Experts of a small language model: 357M tokens.
Below are experts of layer 6 (counted from 0) of a mixture-of-experts language model. Rows are named router (the router's row for the expert), gate (a neuron's input weights, with its number), up (a neuron's input weights, with its number) and show model dimensions 0-63. Each number is 500 + 40 x the weight over its row's rms, rounded and kept within 0 to 999. Numbers have three digits each.
After each expert's rows: "gets" lists some tokens that make up at least twice as much of what it gets as of all text; "mostly gets" lists some tokens that are sent to it at least half of the time. This comes from a sample of Wikipedia text that the model never trained on. Tokens count by the router's weight.

# expert 30
router:429473517495445506456514472479529475458572546496509548432570493465563542476454537485504470524474582501485479494486521544512461541484535493489472476507534505437523428486497528488481514444579474
gate0:480505489483543479526466506527520449563495509524436531543446537496525521532478520447431525474490453493469446460492552522604537485581605514501471484536463468515565482520551463525533526489564514
up0:517485540509583454591459498534481445497563549535517553549522482532449508513451433452472501449517497546452527544440459488469513433558534567534543488457497557553551479516516520508553563496477487
gate1:510488507475502525447461477466464494458487493451606465506448495560590525444512467507545469505491516551487509405532513548530462522425487513541534497491483509565461466556472533504505608519481529
up1:542498504502428410592535501461535498551457507475441539473527533531577474506498493564416474479505429441493450465472428531505483512515480470449536572553499511500466466475466515424491465540547503
gate2:501575450479474534546546465416501536430482508471497519479423467460521493498565438520544504543455470503503417467532500448477553422523497389554490537526495571465493485489554515437487519489527525
up2:474427528539482519547482534532545504526528545531557432518473531466507561584429564522505479469524570530501467489476545481509524481489437542526588499520510459475501559537460553527562521481443499
gate3:515452490506462527460524450522456490476437585462542543423545476533525554462500503458443496484436500484514557452531495537459507521418505447522547512518540514490505492444545554473482577466575430
up3:454568524489558513513519508517497523616568451523436423530470507506508484531488507522553537524490510506476511475432485516440513553536552544449489488476449474416433541580455439461491446519497463
gate4:507451535439526435507558506511495477499505519505526438444475517494485536456466502531457487513456611469482544532586472496607564519406512564532509533473578532539529470475473483504431510529529499
up4:535428487463509567446451453502466496508424395465483500519434447538504445438470521494494491502490503510459543503498551548539519531479489549573540484511509526521498494531490542497490460525456529
gets: "\n", " |\n", ")\n", ".\n", ";", "\"\n"
mostly gets: "\"\n", "'\n", " |\n", "}\n", "\n", ")\n"

# expert 17
router:470490484500527570442506514531571442457570493455507542523521511479513530483522507432493468496450594513511476483488513441498464518497526509541531538502528507495482409538484504500415530454514498
gate0:487490539451507488448462460548557499554549506472467443553488456495495493504539488453503525549461561530554536501548500360515465454490568540500547512464503505468498525510511484467522493495456549
up0:541528475521526530524431565421519486564499470544568484493477560452513483535450498535513494493484493470433476492491479482551479480528473483570518499531450526419493527545483561504523520506489522
gate1:455493516531515559546469615494521431490450490540550490525602547517421504513478445512480480477557501509448479460517581464442424490489442536472492412548562489487490489586511531480501504494481477
up1:523543465482506559516485413469537491444508499496530508532478492504507459483469549523503485492450507505500510507440591531483473529476510590509510504518376419479561524492471496474392477485655542
gate2:487495544537628576539479485477525494505479513460520511440447545505493575567537452488536554534543524523528402478439437520516445488412480489435497480451472503520487439446465529440490482516583463
up2:472505468507497512532553483456448567489524509491530476516521460479536401481505533504483447504429498509524485523490506530526533490554462526506407522575511484425486528479571514486509492513507524
gate3:512499558492502510449552514567476531550511454507554447569494555466507530551500557487492500500512465510594484492507485368495527551469557556480519518530460507501532495519569475504440491503472530
up3:509482486498522470500490504538427559495463475515485480541468517545553520594486568463511507548454488438548517437482469370449480569467550550511461434508467474496518526510492436575495459482500455
gate4:544515541476475516518507564529515524496538592518528509516485460422429473532566446488532504465517515523466569523441499525520536540539551434551466480499422508502499542506492516462482485522463534
up4:475419542477523557485507488478463515513539523483508479520451545480428407491457479513485452529472515499456535496473476455537529578522566416547513470552447521500456524427522523552532533505515582
gets: ".\n\n", ".", " \"", "\n\n", "==", "==="
mostly gets: ".\n\n", "===", " \"", " |\n\n", "==\n", " ==\n"

# expert 13
router:512510521460502533511478435497540462556476516551404537546483492426502478487460504433441446523490507484459473439510574574490521555482497572486576482499490498452500479558458455522507572475555477
gate0:513521486486497506532469527497523508486536533517429508534494435505512481440394462447548483559549511492474482472482520455528506505568538517455422466467479463538527545559474514535419466437562469
up0:517512473497478522494508474500489458524486513523541532509490527436574520538602609472563472578502498497462473500507398502529584544497508443594504469460578531519558505462524518506566521453482463
gate1:505492487473513510530512479509574476505558556517455489550502444499345411481494547534507522484488593509504476524496471577437464546510513502448535512454543511437537470478583491474483532604440559
up1:532489521487555554500513458599467428544488486527473583501539516577472571524480497496518464496461532478466503541499552502497497502550531500466540504490529530481525515420450551499520537498455519
gate2:476536545543443533477436466466535497541494510458508507486516449524528503423463473458511544475532505515488577427594482482441531590496495468577501421450526545513511533553433464510520564450522517
up2:462571531519464523554486519495516564531445482498479485545504474538531512460461532472489510503476483459531586478499506558424480567438490557514520460480496527497464491490445544571494514499479538
gate3:467549540505508542485587466505471474523451502455486472493500475485466498505508456510532519512480469543404470464471549517486514438479519464519509493508532552446484421645550525524476562533506530
up3:490468565571538526449546427464538553433528527489456469499534499559542503469521497505446437460401448538515488506396494477473491475553504496452512498569436554476467516494483458585513503471488495
gate4:450521458554529539502546552428518558480468444500571518484517532515457478470499414582494505542443528420505515512521502532475458524488571520570472510552531518485507443515533485456486508494510487
up4:488445521483565553464492496447504444532500537464490501503482533560525463529527524472568526401524507530531476500477560523458543462557579513496572475555538592522508420437450503434535496477522533
gets: " more", " other", " most", " all", " some", " many"
mostly gets: " most", " many", " some", " several", " such", " more"

# expert 12
router:500547548439403555455439514534612495567543517437516499564526433483516516536433535430440502523496490505490425483537561532518484470528461573509537494478464541519513524506476491515491506473479467
gate0:468489485404499472485527492485491567548578560520465528557491466505490542470511515450505501499447554505564464505514508455479409449459471493591478527470469480582463465551451483566485559487518475
up0:527523522496535582501516529490520555583466488512583499499507474463521532474512518532616459479500499466491424495472438500514522486474457452436494502499599531513525504456586494500486487513479459
gate1:440481518495483530480535447471559543422534546567490447555562474457486474445516534570455536494500509464534458475541502546534485517515615524444532496455530457553494502464462568503466482481480477
up1:554603574516515481530495522464491467543494491445522440408499488524492500525551431430514523492441479519498514489539560519503510518512495559517450429512444459468511444499560505539528555464484541
gate2:551521501495443550475466465456519554454494462572510490550581522530564514489448578528521459472500555514502507539480447492464556544503446512502485507501474562525519493582480455454509544493572476
up2:513544476473498520458540509493506408442532484530498562554462457470516448542496503480469450488577509442510566523460550495538536513602504506531457526556494527506475514475420590437513492511517519
gate3:472482491574514537553459471547512518529470470489514541513552522526483551518463485563468542517422521538474484483511536535497497496497474521455524490482507456480506475539522512578492449477506513
up3:474494517584478538513483454537488528503456428452457541477512559480478546507495540505553597507453446476482471425494508534494520531560491491460558464472495485478541479554445522507503494426473498
gate4:478534503470445541540400483516509513505450527525507479563476453443519493465507554483441508503495478493489500481570544533413559428565459508468589547461441481542459457453477541520505539494483462
up4:541436516507509498491497548660453509474432525501548501549530564506468595479478516449494568502485492541533509497491492461453483498459454458488519471508478515457496514498454482491509560533494463
gets: " a", " an", " his", " the", "'s", " her"
mostly gets: " his", " an", " An", " her", " His", " this"

# expert 27
router:503460569379493431477570503511495516491530507468396512478457424448513525522402467500482496510379494560503447425541535499500476459535476498504522476498531512509523433535484432492500504539447515
gate1:505524496416512441465549507474500497551502542484488441413508496414538454558486532485481466500490507476583521493471501488594428463514562475526565448556482585472542522433576506508507539543518470
up1:522483512553499524606505498540533448513556517464481521421436476551509461502448470596482458470498491604513525474491518499482447563525479485491494441473546481491472461516488561501459504475553466
gate2:581401576474566482512528479497485439477411522486535498523456494492558570526554544457531452526478532525504516513494541519541469547463636569426461534522530500560476489491554495493481469522479484
up2:537458399530543454475484463524507488518513501607413444474531443511469526413490499464445467523549563510542549492470545508586525529506532487426479485572527582522517483521521455515591505539528496
gate3:501525491431498514519518552473478520463504572449387430506535547507443524445540554479551539509446567548507522527506492467457540524462486485488564492535478477454509506464514446463423458479535504
up3:480542451452541472483475533493524501471470535562510457513515581535484522489530491459628484514462545509478495552464483527451613558508474575517472478535466519451481484514536493419541485479512492
gate4:457578532491492500497534543512465516545453478532421539493534512494413560475485486475525552481477548527536482454538503490450469546476443471484538468491516485513533493437494529518483479509493506
up4:514501514479511440525442531491535459575521465525442555507458469527447526508501501560428491431459468580511466453500501517551515519457536500493495463411533556466535477436541550440496412469383502
gate5:532495528489445443447449540465482508500549490559469564522482498494464496551446500501511470489414470572488455466498514470467540499454513521491543521448547541520543473533535426440448569515476479
up5:498464426541497580497441477448484514495483481423513482403474535454479440500460508470483461519483503500493498538432458572608474482489453569521507514480520492473550522537464486468500395503476504
gets: "o", "a", "i", "an", "e", "on"
mostly gets: "o", "po", "bo", "eto", "eno", " Rio"

# expert 7
router:501450484472495526511478537515492456488486531465471461487522444462499453490486521413469460524527496531516485571546519533498466507490549546513484473506468521450623441564488490447498493520492505
gate0:511522552451520519540475484493483439531534433492453487439554474461493508490480494448514568548523489541444492517441512508485452573522479466467537546544497472527574496525501531501423510461474432
up0:518617529511490500502416561489498510420528441497416431460512525441514585465537506486497522538549547514475535452544471459486485559497544502520564489452484491515532497488447491478508552542529552
gate1:488557538466438485479564483467484525504537451520528516503474489481486512515569478538469496610503428462496539518473493549556505503542489554525534486516586517484523541540451570493501446482484462
up1:457433508480509470445530501494508530477428533528504474454581541562479503495528543493535467507477512449485461466468547525564510467458609517474465589503468557545493453456466443554479534480527483
gate2:456490500472544514526494493554428450502524538458531420481444488469526511484467513523541542532538513528513485486514594487443474508481532499471489511550516499414502456531522507487477509527494537
up2:475468482501498495517507455545485436475493466490488481508474538541537506490520563494505445502471488430478475514494576444426432533444410510459542454542485557422542474497512509501489547574598588
gate3:495498511517565476505461540539477451466474536581450500456483555559484483422472521501374482561496479497497505499537495503478578470495443533485508486452572553527533465513506503539505541441492468
up3:531405450582578549434502508503477458526504443500537507470633497461493536442496478496470561543476556465557484531523526443506470407553480479501535484543563475468510525468540565536482584506536440
gate4:502508549548520483496502538446454389513497456504437446472539496502523451527486510465541500550482539478515466561551479453442430513564546500535474446494428452477536457441502425443489453471494470
up4:539552525466543530480458513563553515544488518479535566525499514487557568484447488580452542485509475532520527509499491472451567542498495521475571510507496512497409489511419589482527545465535485
gets: " as", " was", " is", " be", " were", " a"
mostly gets: " became", " considered", " become", " appointed", " being", " remained"

# expert 23
router:501571537479391491470470430512516460495454551510509480449533500510502509564498483497514468518459529511505511545561487504467456481480491535518537496470497600455521464589502464470433454450466485
gate1:553531466455526484514483478447555501554527447514490539475493513497539475467507518508445519500483466520534485510466495498475596478545490541567556471484457505435468495528479468563535480557494496
up1:453517489490430496468530483522462491487480499556450456535455441468444469496528519546535521423464438447524407418541461549419521567525475555552574489517482566427475479481480514472466498518564461
gate2:467475467541449500539526516455463497435444503535531565553508437514515471476573524508527545467447503435479537466480500547492517523480512525501512397487515550479473473501498434456476510508449466
up2:512492476457572508521495488471516511480516450507483573532497477481467506472485457394459505445450516478512544442469503481442511495488435508548530408534542565525445440430557432477471531528543459
gate3:476555526503474502508522531508506548537464444483481481548516532472538478530500461488487444462506488488526591519561490481460587503497450475503504548538545424465563506455535467454555522460522437
up3:484545485489405427498490537544491417506484501491455508443460495481501520486528511552525492482482512455508494475520467529508487545504444476534469575548499548423509561513560562462438572544455518
gate4:522523506442557489478427520501544501502489521470574484425542560433519537508548460508434445496528532527473575485526501529441491476547532535563425536535475497511496452534495536536547573453488521
up4:534516495475498526502447559547464537535476515576444614430475487560516514516503569487542474451556524499506521478429605486475554494505526509461513478531523467467568501471522482486492496557456602
gate5:499525490449429460493565468373473523521467475522447432467440501513521493469550558456496563491478493468481505529499500482464481523523555545582511474461567564508503532561507534509506492471486554
up5:508465515492483442480525507438500574549434458470432517551518508605530529545446527446486556538480466469596467456534571504485509519553494524458533461478508489527443520485525579512517463446472514
gets: " In", "In", " in", "On", " On", "born"
mostly gets: " In", "In", "On", " since", " During", " On"

# expert 25
router:415446469484540473492473571560553452473532505486490570465493489467517553521485497496493484568449586488534444467495493566514516508531492500521494486506490473486458401606567435518457479540592525
gate1:415531485441439495524431490505439515500459514502500569472478520533467535561472510485553573490543453529491527462495528467502424463520472470518559457536489484434481447493516499496493552555534572
up1:494546616506440535577575522566455443544577463542525601418484502498473485552510496478513494538497472529543576512455500458446503500518511574492455496472460545554468550461499493526499572492500491
gate2:462526516487513383491516480514554475514542501467522519479545512534531481534489413465525415570455445487482466490507476505530463422507460420496485568467470536502533534511537418502513501424587533
up2:442451483471505494532463581439468536429532531433501448501516437539515480404524455488524466424533549507525489490469537443531508438518543510442439484444437505538570563505496485510484496473600536
gate3:585391486475500496507501566494516543460537554455464529543546520490552561465556526473502443546473475506572538530524479473476496446515407548478494483457519528465460487506540475535473517487557539
up3:407581498488488468440508464471489470476481438516481491485507527557430456513422476547519469448490494500421480459557543510476511521462589484471515482566499538523519529484453535471525522520428476
gate4:483536499504507519455493542515465438563498483524518479471557539411551485450547479563533437468518492419488523454594503499539475438507427491480471446529545576529476513532547497527498497527552477
up4:537438497442490514538480475510519522419501459472526520509458567544557525548507482496457586507401477500511487454451498515501513483498542518491464560502493448524517531468464492465503474466473605
gate5:565523478547474539547477528504544484573520522520499534535443527542495456456565536497503503457476501507545458461484597566568526425524488538499508468560532498457474481478547491464468579489542506
up5:451469562568451525493534568490505549487528524573513442533456525498522486498476487521503530443484490455518474477523499494511552495488509483529495532569538557507507536449502545564473523477531508
gets: ")", "\"", "}", "%", " |", "]"
mostly gets: ")", "]", "}", "\"", "”", "})"